From a checkpoint of a small mixture-of-experts model trained on Wikipedia: 64 SwiGLU neurons an expert.
Below are experts of layer 5 (counted from 0) of a mixture-of-experts language model. Rows are named gate (a neuron's input weights, with its number), up (a neuron's input weights, with its number), down (a neuron's output weights, with its number) and show model dimensions 0-95. Each number is 500 + 50 x the weight over its row's rms, rounded and kept within 0 to 999. Numbers have three digits each.
Before each expert's rows: "raises" lists some tokens whose logits its average output raises strongly, later layers aside; "comes after" lists some tokens at least twice as common just before its tokens as in all text. This comes from a sample of Wikipedia text that the model never trained on. Tokens count by the router's weight.

# expert 29
raises: "5", "4", "7", "6", "10", "1"
comes after: " |", "|", " on", ":", ";", " /"
gate0:467420532442445466468454527535562589546504569498482493545492453591563538532458399581546412551531454471461512483569579588446465498512595455556491591519484499461471474424560509479433520528424474480545492575603464578468521511529609461502491464468518473465493524479596528500505567553474451430
up0:483490436485493561478434491480445465509460507520546609534517487580467496540485508458465493363535551394539446531525451483474514592544575495509469532483466465512440395500540526473505608454542567402483504554572472415470503502521445579544471492509501544517492408510424580619568510510544534574
down0:576531529460554455512471450414428525556487479567528496549455509585577450519569446473436438476563533448515565446582563456503465450524515479512457480434562438471464506469449455415620462462540556514529526423478456391515462414479544458415452523554527556569507531512454428553545542522544471560
gate1:488460520443483642490545509520490411466505418594456488459534464568458493485601463479547590583387450513429463479487516540502491493453501505488499495454489516555465448427514498569538554535469445511526643505434539471508488475455494545479445407535544526465438401521609552443456511556488474501
up1:558567510529516513590451483514452455469481521523458575457467537471456535438446510507530570616446523417549417563622425453550489499568478534582395458452491524488450474460563578504450527496562456463508577530426545448529469454589429483522505589426487511424576521489514470496488547470489529544
down1:484474484527476488546445521553497480568394478518551439566513469525450425527473541502515533432527605453394500576503542541546513516455572505520447487435442504465451518571417511446436528496544531518559438513503457507497516470420573405485481550547489466626564444478549477376580434429550455489
gate2:441499429477426459485639532445477565472521436427535496503497570515502457514593518492422481434514474569459406523479431488498474561406477410444585534552434469490381508534550543438471464530497545495476485562534580494567466561420488542583565445483495557497545476544446470518557540494542530482
up2:509404478561460497586558533421513513547560499458562519535445490553443555581495486457582421542450517549481505518565520477558370592428441448430460487561460468474473461578544535520442492550435544502473464588471504557587544597469443552501426539494444467483529457481481518546528460465462581532
down2:652446476454475491496528439543420545458504485492485481443464502530513504477480598533507485518495454466543511511413539450498516404514433497549535468484484579559445413497508347449548521440559451550491555487529493568512566502469509377496556578506593411475538531467478523610511466520526467544
gate3:494507572515491425505435505497430534431438487495574465492475575480481467476485424581514585476480475453591553427574500450551557462398509473552454436502488488613557440540553576536525517535486499587544591400560560496496541470465439541481469556450519515534446466433392503507529511427498479568
up3:531536530427530439486480475520471588562462414490443506476412474419378559511530460459459443497574496561511516564449516498601454508495464519537499548431529537430457484462469464434529488587525517647526461365448513460459508522500505449497495461467485542517475526543413533509425583582516441484
down3:465456499504538483559409518501420456586430517578515379526440494464411516396544489615477555549433467564502587465489506551486490515436528544609485455481469568518517560470503556492508610520606484546399516495445497436507464483509496457584487468433466489455473561504471507479541469561516449519
gate4:490494445434467546486459525418555483386494534566437518479503566552480511499481490559444561442512542395558452501494622526499497503514505426543419493599541564552507496546564460483541524489503515506577513526469518515519487438562519379550539506612614494500563504590397444491510447438472502506
up4:460523435498563498559512468545490479532510538523508592540405472457468492473438565505585403496571470536558451444453420476456488458495584468510503569558531495488509541534517569635517469440497436532532536562503568512502503426466598485406455492560519576401468557530486443620557448521486501532
down4:401484511374535487481472532538493561603538475546514442481535416471532604446481500579513545457495462528378430520558483492457529454434436538530532527424586465501442548527481450515455553591456568453368557526521456523572498489461555496494524441471451549436551511491508452544470484545551506454
gate5:521470582465603416502525527547573541473423369523571442511496517564523505519543585559496495564515410597420537540558462492508589512513496550480511521460444569448522534551527514538437512495533558578579415470557485524485565475506495491483589527387509527400500527492427569507487513508470462522
up5:491374525504469461479430526569430469471500480435503516518588550597452519533541473540455472452489514467458528464504579458490427499535498444442457499567492557539506545556473436390482485547420493553596465532507564467567535488445501518534582434452624539492508397504570520589469462537461513414
down5:513578520368488471520402455511572522474382485507466482533424500503491552450531590491524487459521428498574586463571460544502568568572489486453496515449449588569493553541557422507431527491549595548526528535491498526475528541417472501471494568538512523413473507526433415590528431469559500492
gate6:563460498595483504436494569425491438460567496467469516473497561538435487464433529596658480509606492412516479452493496587479515441481524473496553459578514497496525511497372507573554484503535513525437598444530508502538473544526543470470440527525418499555500501518478495483434442398426489415
up6:495552529440552549538509469525582517425570457471566508507571441492542493502556359436522518510426491479486480560584551501545509481424549488531500467445416607473548483495579503447571525548477433646487488431469510451450561473453456554585475508414494479509476527486536597498507457416473505499
down6:483592535471449474454445571458516460506381576581449506574499598562564500472403629557436501469493524497534545526562506495565619520499441471491524486543519417463508459482417431579492462427526541490491413509552527475526468475512491441446493474578499534534462462486511408537486572507453545508
gate7:502454647526488476452477580500482601462428577460430440524551547455512538497502552512551418551457557471542475508409504464600479539488473551441513421543501485489511486469484576451536568567515560577452506536448530527459548415466459525486467521526532517475483661434536507488435557482479427528
up7:497527460516493544568485413526492444592565475471468575404490482577534507430480452502522443477549495529537583482508468521493498559413474418586506518553407531534498545545420487400460537448481560488422495520480567566416555456504543435483527390454492530531428444593499540511584439566524497525
down7:413453546508471546584568511438453448520509477473535409512452481524389553436492516511415557546465483438494438431499518530499493394552449440529492476481528561579517430485515456529600571532439499555475526545472548458581535572523583595445482541544595468521563535485571494499504460424543550465
gate8:465505542467504528494533435407402516571482465478494566494455565458482555444399461575534517494551500530531486577458493499476487515550431560517482553504578544534626545558446576520534559423499471506491489373513564513509452633484488482515534500493436510552558475471421434444553407480569453482
up8:478394439520419558303528503436541534488583528470484513495502493501575449519498474535545442473490524515438534435537490515550500520460583546564459394542378476506446449567450507588490557514546531561569509524490554516441493565474506575529496418523459530517508467508478499499436522498489584564
down8:562465491527451469553538458514511459438611536419466559503558527498460577514549444565526495508522516437553470493542494511572486531451475498501507547520436537422507471494426553448477497480448383452375626521560466464416564461429509549433599506546515545465457480475444595470506467438572488547
gate9:564502503582499545427545566442522493441470519480551513476526506472528465511477517571446437620537548448442600457555411461498629466522508443522486538489426534455440528475574511389479510534497506490523479483549482535539405474555403517412553462472492504538481498412405513473500535377504530455
up9:523526540534567473517597515441624460437522534525572585550444400497474420494495585471469504532554466398469467532539458535496500508550540529457490429499549465484503429453470495512441560521429488467492536583475467503524446526639445442576451475514533563483535568458558562486482571480440444585
down9:469431463450395434564557451441443444514458506574446510563514503435481572498582566433556521441528451523485437450477470485504619375543590522467544535542514497548512452508498496468457577563473489501412489535485529417547546494415452564448539492484500468610551515542530484472431433517509542473
gate10:514433484540491535427478471512491489444462557507382506525488602540531585524490551540529557576428510484438535507567535497498481532572500493462590471491502550352477491521451499471520507445469482425526406495411517537505553587455535392505609499453569565428430508506447437444501494441500546541
up10:557483565524452523482446500498480565546466575508445505506619491583466520597474508483509448564542415461466544503552484597473471466506526606468462506488413476446525461530489526459516410317490597430491383477516411516535532518408488463494520496513548511451491522480463488483565488487430493510
down10:506417511579511449550483598418434481527495471478468487473589531557482478504514457516584570542508447421472473516464556561543517502517484421599521529440506412507420456478580450556405538424515453536538519456473548541444477448444503475402594554499438463457544568510469538518473471620469449503
gate11:574531467537405575558417501576530441590619533586513512540554508531457591506547464489524417422518563458545538452529490518447600460520467388549506471536466556538406514492476390492486518507481513585507554418525594477528535524465542491517499468514437477503538493523463580467500418511468507511
up11:543390540530449589479485542445528554476477543546505406450468521550556454535567516507528501481487519580564449516476494467482521610567530511451456529561475545456481506439479518527464473496474530523423477436566558533550553401557611414436604586487567549489512477512567515390568540509548489516
down11:536570445597519429476569418493412445454415453472465482440580521480586430512521480548526489480426511586540482495571520482534494487495505408612562501441515484448534481439599552520513462494490493554590502566488426532523536485431512437554500436502508403436510479448550420520431431488473532530
gate12:374430491430448515506524477558546533498483610482473536509464493460478515423583500454534431523516543546485550469494475532443459366435567495493535474598528557433499457565527455472570528509516595552515516542412566516509510473472568503477595472583460539478596574532463487493417511544458485427
up12:531564481556368599404510523516464513508493638515537439451511504458471468554486496547455491499474598510530559581470558457491462474442570462454514449474517560470582573534497549590618515526447398468475547484542486464472506495481478460450477476595576467477518535457533521386523529538455500495
down12:471503479378602495512522505478518562462512398504484414500446434495526569473552589539604513515527441508525564557500503524550503540538499417580530528534435483516461399461511444533402466482527544541485532502469562491528484446527458493573393461533438523503502637461496409503425468534562458473
gate13:471531469521476535456498449562484458533503489459469427559530561449480452508466610576481527459568526402468470467443473451460482508613583530569454447494517440577460428477479520473501610543533604478500502456390467602603455503513472551533470570501487532571501521500423569553454550477487566512
up13:482536439441500461504506526486460616588604481492461440527538542536451414604580469603505493475567485506536542525527545516472644515539505507496505449531423380497498472533480451409490565505525522539487477509513537494521579499474502540534480430547489536470391544539549505519560592451420543445
down13:541473556507560550456602494445475590522410409489481451492501504554480536495470516527500510586453535534526473537507403432523474471512513446374499515573500478527478459414480495505520473417533511460538480487510510531527443457519487463510479479334431480534583442497488454451354464569421425522
gate14:482583443566480600550428476576517498530457499564478563466502479529445457553515538481446459485505417481553541538620510539359451532514558474524423570612545466453474500512469469481491495585597487449508516609488454590475493452489452451465513531495528442470519542431533492568570488569542506459
up14:507498494532487464564429505594486580587467550532542514442555510487526514534576468469409489486518412468562451511475440527445495530571485555456491527574504487516465559553520530363549520533527522384481527502590626558518472388527535483552495576494532433539530572438533522472552529509527571435
down14:465450485511542447516464468441568507566474474465482514563481538491417540456499455488510492528526448432517448512448430594549570533439452484452601512494424534543501514530491422454556539398505460486544515534536574561368534620561442577538485471506381469515497494472507486464483440407487418434

# expert 26
raises: "-", "\n", "|", "The", " since"
comes after: "\n", " |", " =", ".", " ==", "==="
gate0:481568339478617494540560519509550449463486532518562481532477567525527491434507435515528541508511548426494435486535584514466492490383404537452461475460434439477507482540603542518443483467421517595541550466487508446572578481530510476471467523533535570508467505512497501490569437483553498368
up0:432465483569543520531480540522457363560510541442507486602515398486492506470548500549501569442550432455493539474404452509539439473491350521535484555541493518524550428491520572459511509472526574475430415503485500413456495537424528484550511476487478533519455426407439554559463569556544458545
down0:471570429514504450515472491479471448405517493421476558453505514486511528455609475519484513482535523421496453557494536457474543504464520597504417602487577545519370552427603546516460495549430592494546535430522464539528535585480541563450430471504525530495548469568458478458546468591501395486
gate1:514540509477505461450518491575525516401448537557509507536441582459450384529543456486502553464505508388516560442484521513562461488484491531517510533435428507522538535486555471449574439494491494392430467499477606462490438613527523535500542449513493443412390525547535592486461395567507421502
up1:544520457412460490480496522521536431504528448549468554454547523422398462501547480479482484423590451455506534503498520536503499571529507539481512460527491472547510525486555500505401440521515502455410578436500422498525386388520640491521417516507426524384618495537476450464475439512573492473
down1:557534412429508528454546479552524432542420463496439564476598559483414377518486466444512423506449475540496513481492544626525463495470496511550564478544554484440561485428514429553485502452527483492574562498522461484523457401546535452513603516429501506425545487518513567482543468478497521361
gate2:394508500521524489486524499553449523535482517496481557351473542488559561383487494435448513481546523427504538510513514533509480514567464506457483506435497482579448547578472604448621462484515533585482420515468435571484550479415474441411466486519568421403443533528479475550557455459531492553
up2:652412422426480520458516542408495486450435533490397543515568554572483517593538479496465478601555439541581487447507526484464501469502435494471474402553469550458520466481579450535440476521525468436518498556464432509404393548482563503519554512579416522511542489526454516463495514501481491500
down2:478547536529530527471486511581473487494452472507531621455520485497449552509473454448442495495555539549480592483493481497491472502519476545435572580454438513499536609594466527484633467514527550424498495508461446534510522411403497505424411453567528534392496566464510422539426414466592475487
gate3:472524515458488496459495564604462482565494508502469591495462525511395517551578435498594482489455463501454457468488454551399540395537568540456538563488510534389616496436450480499491565569498526548476517500479528472583517514482612457532458424423491449548511479428558511570438541518545557549
up3:498492501436472574496469547347492552554556441512494375541542564551461498441547438498487509505528437468580455537440534450543470515425493398515618482498484546514486546599505410612479560441469413522538502493545441566511443514468443523496521534450511500504557519505467412451548525472526543509
down3:565437610439414628486435511534502462526481473472527523600487592473448520503532473491503516499488450414544462573611504507457524523478541503429484537535604471517537503510503558536537519525508470495566453540536398410457487546498548457541581405439464526482571463501561458501553457408545518567
gate4:505550444413506543489488485508580614504521446520526512567632519546570401559562525524531523589427450481463541398521520492521458460441574551602515605507486482503564529501449494576582463509504602464514492445499514574468495456469513575449502448505538520480541401556506506506444555504467479530
up4:524498485548570416524483491420439458536428400494473384416476433500395415518519464511504484450493624564469498520590518526479417478502498480506438478572554548435495507517530498498494461527538543522426452508442599550458490498438531397532483576484488569496516467455379575487540533489504460526
down4:481464453574491460466416554542561479384527539481421470531540501495383526495460453537473555464495448444465465486560486559392518511397498524556478457515480476459527543532497521458540554554551560534463449538615627534431436500499535397537496530450570549473476433422461540489543551513554510545
gate5:478535477405478423530494492469511521517489508472521562639421500588519492545460426473482561462572501512442506468396479501494421475424444474548438339526477534534559515452495486434597477505464549595469470543496490437582510524501525480498505593443512433446456596484545555515537552480521457499
up5:471532498454521514485469541386506474436387525501433493427505548510412547603495515573527477486528476519554559457471436475449466532427482520538473516489578574515494595474558473457594488426504430542581528570579474530440460592479436505497471486542501476476486488482417488382573498490571555581
down5:504514571471504518459539491488548494549325491488546489480528591453445462564501514583511489465408478504497520464510409467446458549434466518529442429553495532479523566480618534470529480513445409544616487573602415499421518478508448498481429504528535513411522568513490530473456521490552560555
gate6:547579536406510466469500572563520493532496513504538491561589556457536535484503450632527505529538446542480545407561512555481545460525468491433535528561571508442343508535553475485486481549473604576566483470471595496492424526505527425512526568537555424490527470497494536441494573502500436588
up6:497469515446518556475402496499561463501519522501479506558424519504500510398546563561505521523453485505531507527500470416491530555583442502566460466485497477458430458462453405528498455645505512536402515452446524539614442507562509481561479601488595543495484442560573416572425496428492574511
down6:528524471458526496441438492545558469515512450521484457596388525486567541446484564569512495503519517614476476498474578429533492529599454538537473467506483526440384499500486367507468501613518563520534461455420580537583422512561564488535543519563491531479479462528557417491453516449474588524
gate7:566539548423521511454499540551480559569495523526520558506529538548439520567529492501557479563425508566535412524485500489554459405545454487479504546486591524485496559490505597524503521496537477582514406554417462527409525451505564469495454412494399443473480414414401492507591530466556416564
up7:474457483528580502568465523472433612537512521467458563491483550498538500531590494516417603501482556462475457463542441562594409578509468481558468509459519450584384552561493547497544446513517539549447546402461572465499564573448522471498453572517542584571477546446539485538484533495508411480
down7:516518318514543495570431497472467541448565550562447555478541422547504552551550526498438414496563540513519491447502463462580525591438479453389530551407553511595482510490512500466462461502442483529522493415485543523522501497560569462518579451540466553569517548531587512528551484454441540490
gate8:459533507472558464495551513526565554421490498458580541389480514471486508525502490457498547446377527522478474468583523490654520495518437569437511411583509543414506572459545534525507447514483476507404540573464445489520461508462538429463448514548509382537445449573413532569498499535547529485
up8:490497495456502471462504542497478404445555547426496499632578471517578500536489466575527539555563498458495537532535469520382534586454495500426453481437583518490482463500558457431445544621500525445436492478433458558486599487459589503478540555478560509517559514484515407535534523530513551616
down8:530450495472548536421517488539425491510468538503499455520547447453561528476516517510472386475638556490540559500411529545410429515469562482590526533401450455506503483456516471514521573507487472472600441500444485507411511499549454554488537490495490605454548531483533443427429520384398504562
gate9:479539509532536541489546446473532431425377524563446521442561496460557522435517535473502497420484480524504539391443621390542482485455521450599494477495554474477564466556542496556520511465452527454497464539501478466444505514474491459522416486494516367474624528548513537484535400542511482394
up9:562521570465422551506527415476461527614533489633538456483479527580493445545531522430539451441557508574472448516568574446482542530539503523453554549561410452437426402515560497551539519512477523499502536576547516502548525432498482499551395560554507466510512478495428525574548497563504573430
down9:567496566545569394456587446505579504529430534493540522598404491527579499530559537573477503536509434472428537415441504493540537521516538479497499555502597561521525491492494472419546398383453572500492498505527460512495582416488575526440482508476506471516520557438467489588560504495422446551
gate10:507588489590493549556586552526607552545464520565502548471471585461453517356566552503466445483493562521459560443485511470466477528454547454528435433596513462476510463439400433486491419562478559451466536537433540529445436587467505492499534531508417487499467510535536548551499428499437473448
up10:530444484576538526502447497468549583432556603516490563585523471490479461458487480471431506507488507535468465529511568530451434431464497435553470393492431515470483559588489478547501605475587447497502506433474575512473558502421557604427493583500497473431554391550498512443458547541548422468
down10:498494425473503457421558522480395440482465526561430491520572505563435617586528471496417557451466447558510506624486555540436542510513416608514432492457470482470468497518484524451472485538592529441448492581517461478511592539487496518523521541419473532514505479578460588556481422557520510553
gate11:445561447457568528480514487523508469487510541571489484433504522584532518546377600489519478550470509447482510490506469410559489575548559408548520496556440530539437590529534530499538468490430458528477468510534452577581500526544515644551510548471443501446487525544415565471504601398578482516
up11:464512513557522439526538545510465436512561489506558489501403498586538523487392565450515446541530509510546464560504467420513526572477392533483486492523482518532551512519436377475442509606303426520552451489464544451508463494445506415523470499485450445502527555547551523485484564419477480483
down11:522467532508448465519491473514478548487549412414505467432421416388431527513568453465539476462507505500476462502454516547486475416567377455543503512512532569398410428422509464499544475454537530524569478557489552505468563595564547534485517468496504408492538524401420477492431555466419542522
gate12:574524558489492456573554434456529448536551540574526571544519427495557448500490481434440494435513487513544559439415531550505512504531481609467593413508417468509542538530426425516538378507490527494474566364446444554509530465481505506499531603487420497506467450569526475520518485457555453568
up12:518472557476464595500425568591468552505476508491474485489619567551537420453518484475520535496454447412455462508507434511538487508420458444504509442511629486451380478486532483484480572498543498484480458561588550452482463553593535568532512420490545525432427524536467464533488431503412478402
down12:492407540537512590606553385446506528494507490515539535478463517523536498473515526422453546380551494484391496429490543470537571551392563542509470471500568497541450415436521515550448529536497539497530445526509512551530480540614523500511408514451496417476548569452542550531531473444408560529
gate13:545540440442543460469549502527489487460527562538486577531506512474613431510423416485462535459546514511375485491569590539477548577552530535566452507645473476504504506512450527552511587485567398555502453498431484497543501498518537578485486512565489402558487498444543582465542452453470412524
up13:550526464451475542574512457504514493461441528572420515520502498458496447574566410513545507497467541523485534527566568424440588572472568457538557628532468556458527491493381489522533563508484456513492483483607499558537481442543426488519534503538463484651524476485453575457493428499576495585
down13:474517438509581465443484523458571400466622558439524535539445521511461479581515399434586401506509514403506496537447475515654515478436436551504494549484506504480527515469523510493494475486549484529554571416531522500519473507434526550521512555437492492386429488483558516561511583540409512494
gate14:457536517519545548487504440553446425485537445507497557439544463596548568465526564573528506525456462550549572407378576542460544468590471556515471470515468504526426494542493583453449524539498512471496403496531547453521507539420542540387460471451512603522578407489545502553533503472450490577
up14:525503501534469541531512498483457554428425519526469484433496420469491478508518579460521605505514591520490484498469495528464406530440511528490548531508518551512413557484500487466514469408544582446476475465447536528566498523582622528531582474548442391602535547477600583489438441464520397578
down14:575459436475407523427485505477501423481511546488492519512429406537513489511474390427472511537549502469541455574503517485454542498617506502466446560528561417478581535472529528482487539546557425512568429525433553474620440535507483499439416558559539474478541499411418550549526508439440436542

# expert 31
raises: " in", " to", "\n", " on", " |", " as"
comes after: " |", "|", " ", ";", "|---|---|---|", "|---|---|---|---|---|"
gate0:517594471459547454592488515466555464475423504505522548457491516562468482420437487523539479508507397542482509522558583522459529494554618517568580523590550436555495451587367544549625495510501517441478509472495451572489483514490490532494476439558522456488415501456485569451535488457409549439
up0:490508480557548482443549462461469532445525477577554514527439447407465583420419570450459519452510507524568521600480446503491469517571531428589538560515601486545481527575492506483463501496549535543488496466427580433467443521479510468488413589362524512421503487451475565515450538434578547490
down0:470514452554392584533530510540515400482477557485433488491492581433600530557472464478424495500506519430507440562508448583582501502523565432495466449500467418364475442476472510517510520479435404517521456470428496509532483477443468460553524529572548543478539565529562500463484608501617477534
gate1:462453474546466570532474524450517515422561522475484568508478538518430466435552529569511426462436573412480489485444470507579571561544558538513483446445534476532557442548599492477465459495458635573563376507518604536577541491561486533526514511507537411469521586551519473417548501498508472520
up1:521480555491519399453515466571509498471417485402509419542523600499550439528429443507575495496631539464508519511528446520485426476373486516420413510463515492533560504464528548462513419523513483464464528479485446512457545507433472588581508526477419504561487458504588399520482546541416521442
down1:544479524472456517496478519531498587511507376539485552497626565424466558514425559425424554457569416589462477447506495497431554544516449511419572477425464441395557554453469503532477398570431512488490540553501557443525537467515537539529454445485519494471452516507521493562561576473466533451
gate2:590526522487488486544480570485527454541526511601492506516508454460539436516492545507525561487449486469464462480563507536534457529554475451455534529477553464505400595534480494403524458533517579601426551574505563477503407454459446433621512366514543452450489512471474498630463543499516508599
up2:496387540504485489529586526454530559540531556490520517471573530501527430474460423435425605522482535573536533535554505420476587561555588538475530511444463436487478532459448511404580448502410566531461516547523434451560475419529536517525497441490507522440431527542476533561554488438517552384
down2:536535526429440498469405489471603636548454432510500486577474514452532490439471516471431494518524495552521556485575417494505396587579466453565471476533473518456471503504569471463541423535552422504523453488613415435429505499509490449491432387530488516497482451493486609525526507550519544509
gate3:610510494461545520496538485444441496445439499501488546486443477485462511523492566435612584490507548552586584597455473480481494525473445460532610529529553546557470522563490583530544572442522547492506500485521445456611385535454450458451483511499517519510547453438460551421519516419567479395
up3:487482601458427489489591476576518541522418488480528426528438535549556555471513368500523538521477533455502555657477566479474542493480574444483492520603551447522526522447546525490503439554416558469478463446483455473519618405528450582522493454562507527459475454483511506601529461492500493510
down3:479474476557535500494501511513412557442558552514478411440450567461546535447551501598531462590466478484596587521428506513585566479492553537493503621518486494533511540515499548477551465419512438472479514576565547564609529514435588517525538511464426539495455630529462522492575496472516474568
gate4:458491514617521489520457510473485559462516425493459423455473488485511448394424508535576515573500518426499531434483510459525518430441530540476378467542499529527541550423508599457559454539448517512464552554507509490460399581489506596485420544476463547385452479575454469476446483536436575454
up4:495504432517446539476448522598462446447503419458480555434466463460498470488453476528483496487461470505514570550525482553454469524550538485592462529525565531461512482484534505497539537441402533492510595529438613474504521501618419417491509447600522451539504495479455354442485481538506624594
down4:539488546387458482477415457461535552536415436540529456455511475432507447443496370511526436459462436466487468486516524457547494505512529547494474451633520542618585475490553415505537505520525546581561462571569492414533446529529493467539479461519558576522443472518460507482448584538533413534
gate5:503474445526510526450520440440591491524447484587483558553530463453508529547511599522498537484502406521504471535480515464475516443495386586467539545452588447449548488494547580537552420449547423571490462481498508538568526398513515428421457549501461519546565471612480387407506431494489475514
up5:423465570543501472452454578473582504449494512550487612570498480479487562507502423439530494597519439573445542514483502550524442406495494511453483505435500491439526628554505500561508432499474539500531603430380502534440487522455424589530549520485516459536428439482589567504456497495534550548
down5:525498499510517430503496477581515560523468475498403392507471487407448538590477550510536467576503572448492474466518436455553490575504486469546546559512517569480412491589527542545510511472547469620470549526408557467535439647521521455578468482458396493532481471508598455504454487551523495556
gate6:560442396503550551527525524493531448461504381507495464520526481502510580470489525536460489466598468521429491501454489435604507420420584537530572460583579526586490469508529518599466526583598577533512543534521466513563466528541445558531512456488493509532451567602550507487496546459520396535
up6:459567493464388526389509525496511459559537558575490496463573520407512496484492591515506519556472503516526496464570502481474467489545517551553565527496524374558437520516507601519539504430548506490591462475518571498523454510637504465531521439503423470480431473526410533560414473578447411479
down6:388500556451593455525500518526538494447495446447499508542502549541471483510493428594367456523555429411484434499521514427452478436501426530512560558565568462564426458514531458517443471520459579460425497528494492577394541504501545521469480513466520490637485514497419459520515439543501452574
gate7:449417528577490541476544506513511564462483424570527561481479492417550462551607460464527527475525425509512528562569512526462471420591481560432624485483483509438538469443538454547565450434506561535563482598552531549557496474464487504488443511426556480513620511502517508472437493402562479420
up7:580523521463504518497531524528454541484471482519535427471517530539451532510560373582514561427494504591481559455450473477488553515460528552489484463498507393630480485484492429422503468625525472389520511504586470542433545581479428462483461507569427547470396498488614503457524491522511530534
down7:595541488554522488456544498456529470472555486503402510509649538483541505506531443529524464506486518595533554480441534532507543599474421592393561428444595429493431515461519387460485576562479447517540495465442464513478527512490423536568526517403570472536443534536498477470517527516473468564
gate8:542572452540551438545578449514524438526551445527522512409532561553481398538495427479453446478510538625431483475520541542540480484521452514519475462564519454517484483548479496424430449487540443438551586527524473426458470506607530486572473481432545475499524492432456434535651518492591482556
up8:489442458567484408433451442528504541530509570498497486507474504510587509512487418498424493551427573521550370462532450493574529420507481520486491559456415524469435489440394514477480492442572540395534522529468506540536568442466540555543614528503504394506462428479545533455481472508562525407
down8:597413473479466562457538488492447507463493401517454477468485446480501506494444510521597472515494431566492366504444583534387512493546450476568543496470524530484522427455484512446495578595490466548411474539527474458500477473468461435512500489502419612453428454591439544516558414548445509538
gate9:504404452528482489575503614573508545464439391487537557396489494558492450402550533473424441511512558539585493474523623459482479491540449498404578450499479482491548581489527466462497489538512535610563462535500433505523499421516494464444449562560534441444450436493499457520486541493477424502
up9:510512498546570465517641477578474465519468444543530506540499456566550549509506499481510535458501482535454432435580567466475357518507559501556450435423544500463613544460453473525560522571550491535545595542469417555547469477578512495493438464449513463643537507490485495518474510550417455506
down9:498502536461525483509599512480395570508545470453537559518556541513479540548421534556434558581539462516469545500436592412457479496484547556473524465487530534454520485500437429478528544438487477489453462512467460397379552514516473498414477586575463478432474496468453561650469524586538447474
gate10:494462522465538507484499495616469406608558514558543567457538510552535452424589455538498551401486420516576584467522470571534466559504449423507406400506465438454453412492505493460465438476470515492496568489579516481469430478453460532502508449465442482473529520387463435554505553531526557499
up10:488458512467460487590456588518525601577464528370484440463563475555515601568511447393503476497552510488482482431460536498466486592525494525492425436434497488500519507408502512541590581613487527511509446439499443480473521524419491515542414471537448463495501451521569528559606481486475561502
down10:463452459503533507372436548459528518568566430509539518533498544497499478402545456448391506545534587459389463511523434496483414493487492447588535545481609515513471554527462525508591460516509477540540471492481565552529525385406527470459418469436442461509508483544569458499440563499475443458
gate11:414505593519546459455485569554498534422534482523468629484440544523539412511536479563458522465513567480567520526477512541510540564484572562545568547545581523489538468444535511389479490508510560472392473441537507427512550505498574521555474496502479539460521550485624487407518568404427539530
up11:474450476511416358496467403506527536379498551513491535483502629470441446414506437520537394522454530499529518530496484480470475526505464451525466496548540535538573481485572531471522394521488508431446463444528539380488518544484456529559485486481563477491502477511463425483544594423378482506
down11:512498377461434515476456488498557519554517502508485428553527521534537528515476433515460488536489477385476447448469413544621493488559482490380503507573474490526456516535461506495491457526393509508458499475579466408487554528596525459606564457543616473530491551500560401536507554438437451495
gate12:490448487536440451499495572511402445506614418502461494475474522310516493489529389514524408486444477463545467525509507444474512482478588450462463426579511568519413503499470547444499451520518489535558499480517526462564432481483501410529490571537473620473530539588483493448511583488493480521
up12:567459523447435540451560446488470494468446544483627451659455412452531563552506564556396451486527467480478567512568540530447532534486467469414506606591517505574542474521562421448479515470542545476458489497529465521568485480492579534523412498465488420542517471500456544519539489531491445457
down12:520523466523474413558441625563533471498526530484491527386532477555501567425548478461505594466563448485450550428458429527462509461465526464542500494473557524491499457549536486539535563447481513531590489577354518423490602478500541513512479495421542492487547404504525539611566515496541543435
gate13:473438435566539530404577537483578450375546441378495523485485531513472481468548519540540561467542503495542520506471435480533516445490539530512533432592448441472500483556503543519389565503523456569495486481501428410571481479400419491478486569523439491501515427499483517508540483389390456489
up13:422575478484489462472482500572529567468511461529466443443501492499495521439586528577522517386555572504456556518469515546453462544540439577579610529514452527520518518422525481563558557463597554494501456432522562485457477374548548551548541535586477533510571551449390481536483507486488580510
down13:481486461589415427473491406567453523453507458526452486507517496510505490512522476532529499454597597418541428522456419472469511455500438519502566429491479511480533485527503511457396668470424457466577560472562510515394615518471464493506540504529509532433436432481492518403475545455506513543
gate14:527487451525638460445557539485417492514508556483503487476505567509531453488438384499592447459518602551522526426500500469507493547515444532530533483411555500578446489500491487504625486566512526523519492606517559498552424525451562444479504424550516468520457508485480489545438512416545582632
up14:523467457459480496573479542598582522481443484521478511534422485472591512488469487358493440458492536474517511501532449528555419421549537451527551517592526462527401521439591484502406497528418516527546459426483553535529483487588519505510509487423517477630602462504448468398535523498549483487
down14:431422529496506460556478426517543450528534459440534554513419491493471520502416452484466545461590530460405463456501532536431506422519507641446449448471461454465503589495496574491508576508468545426509466428463575495536502475548430562577507586376511400497489514484456428521467437522519498460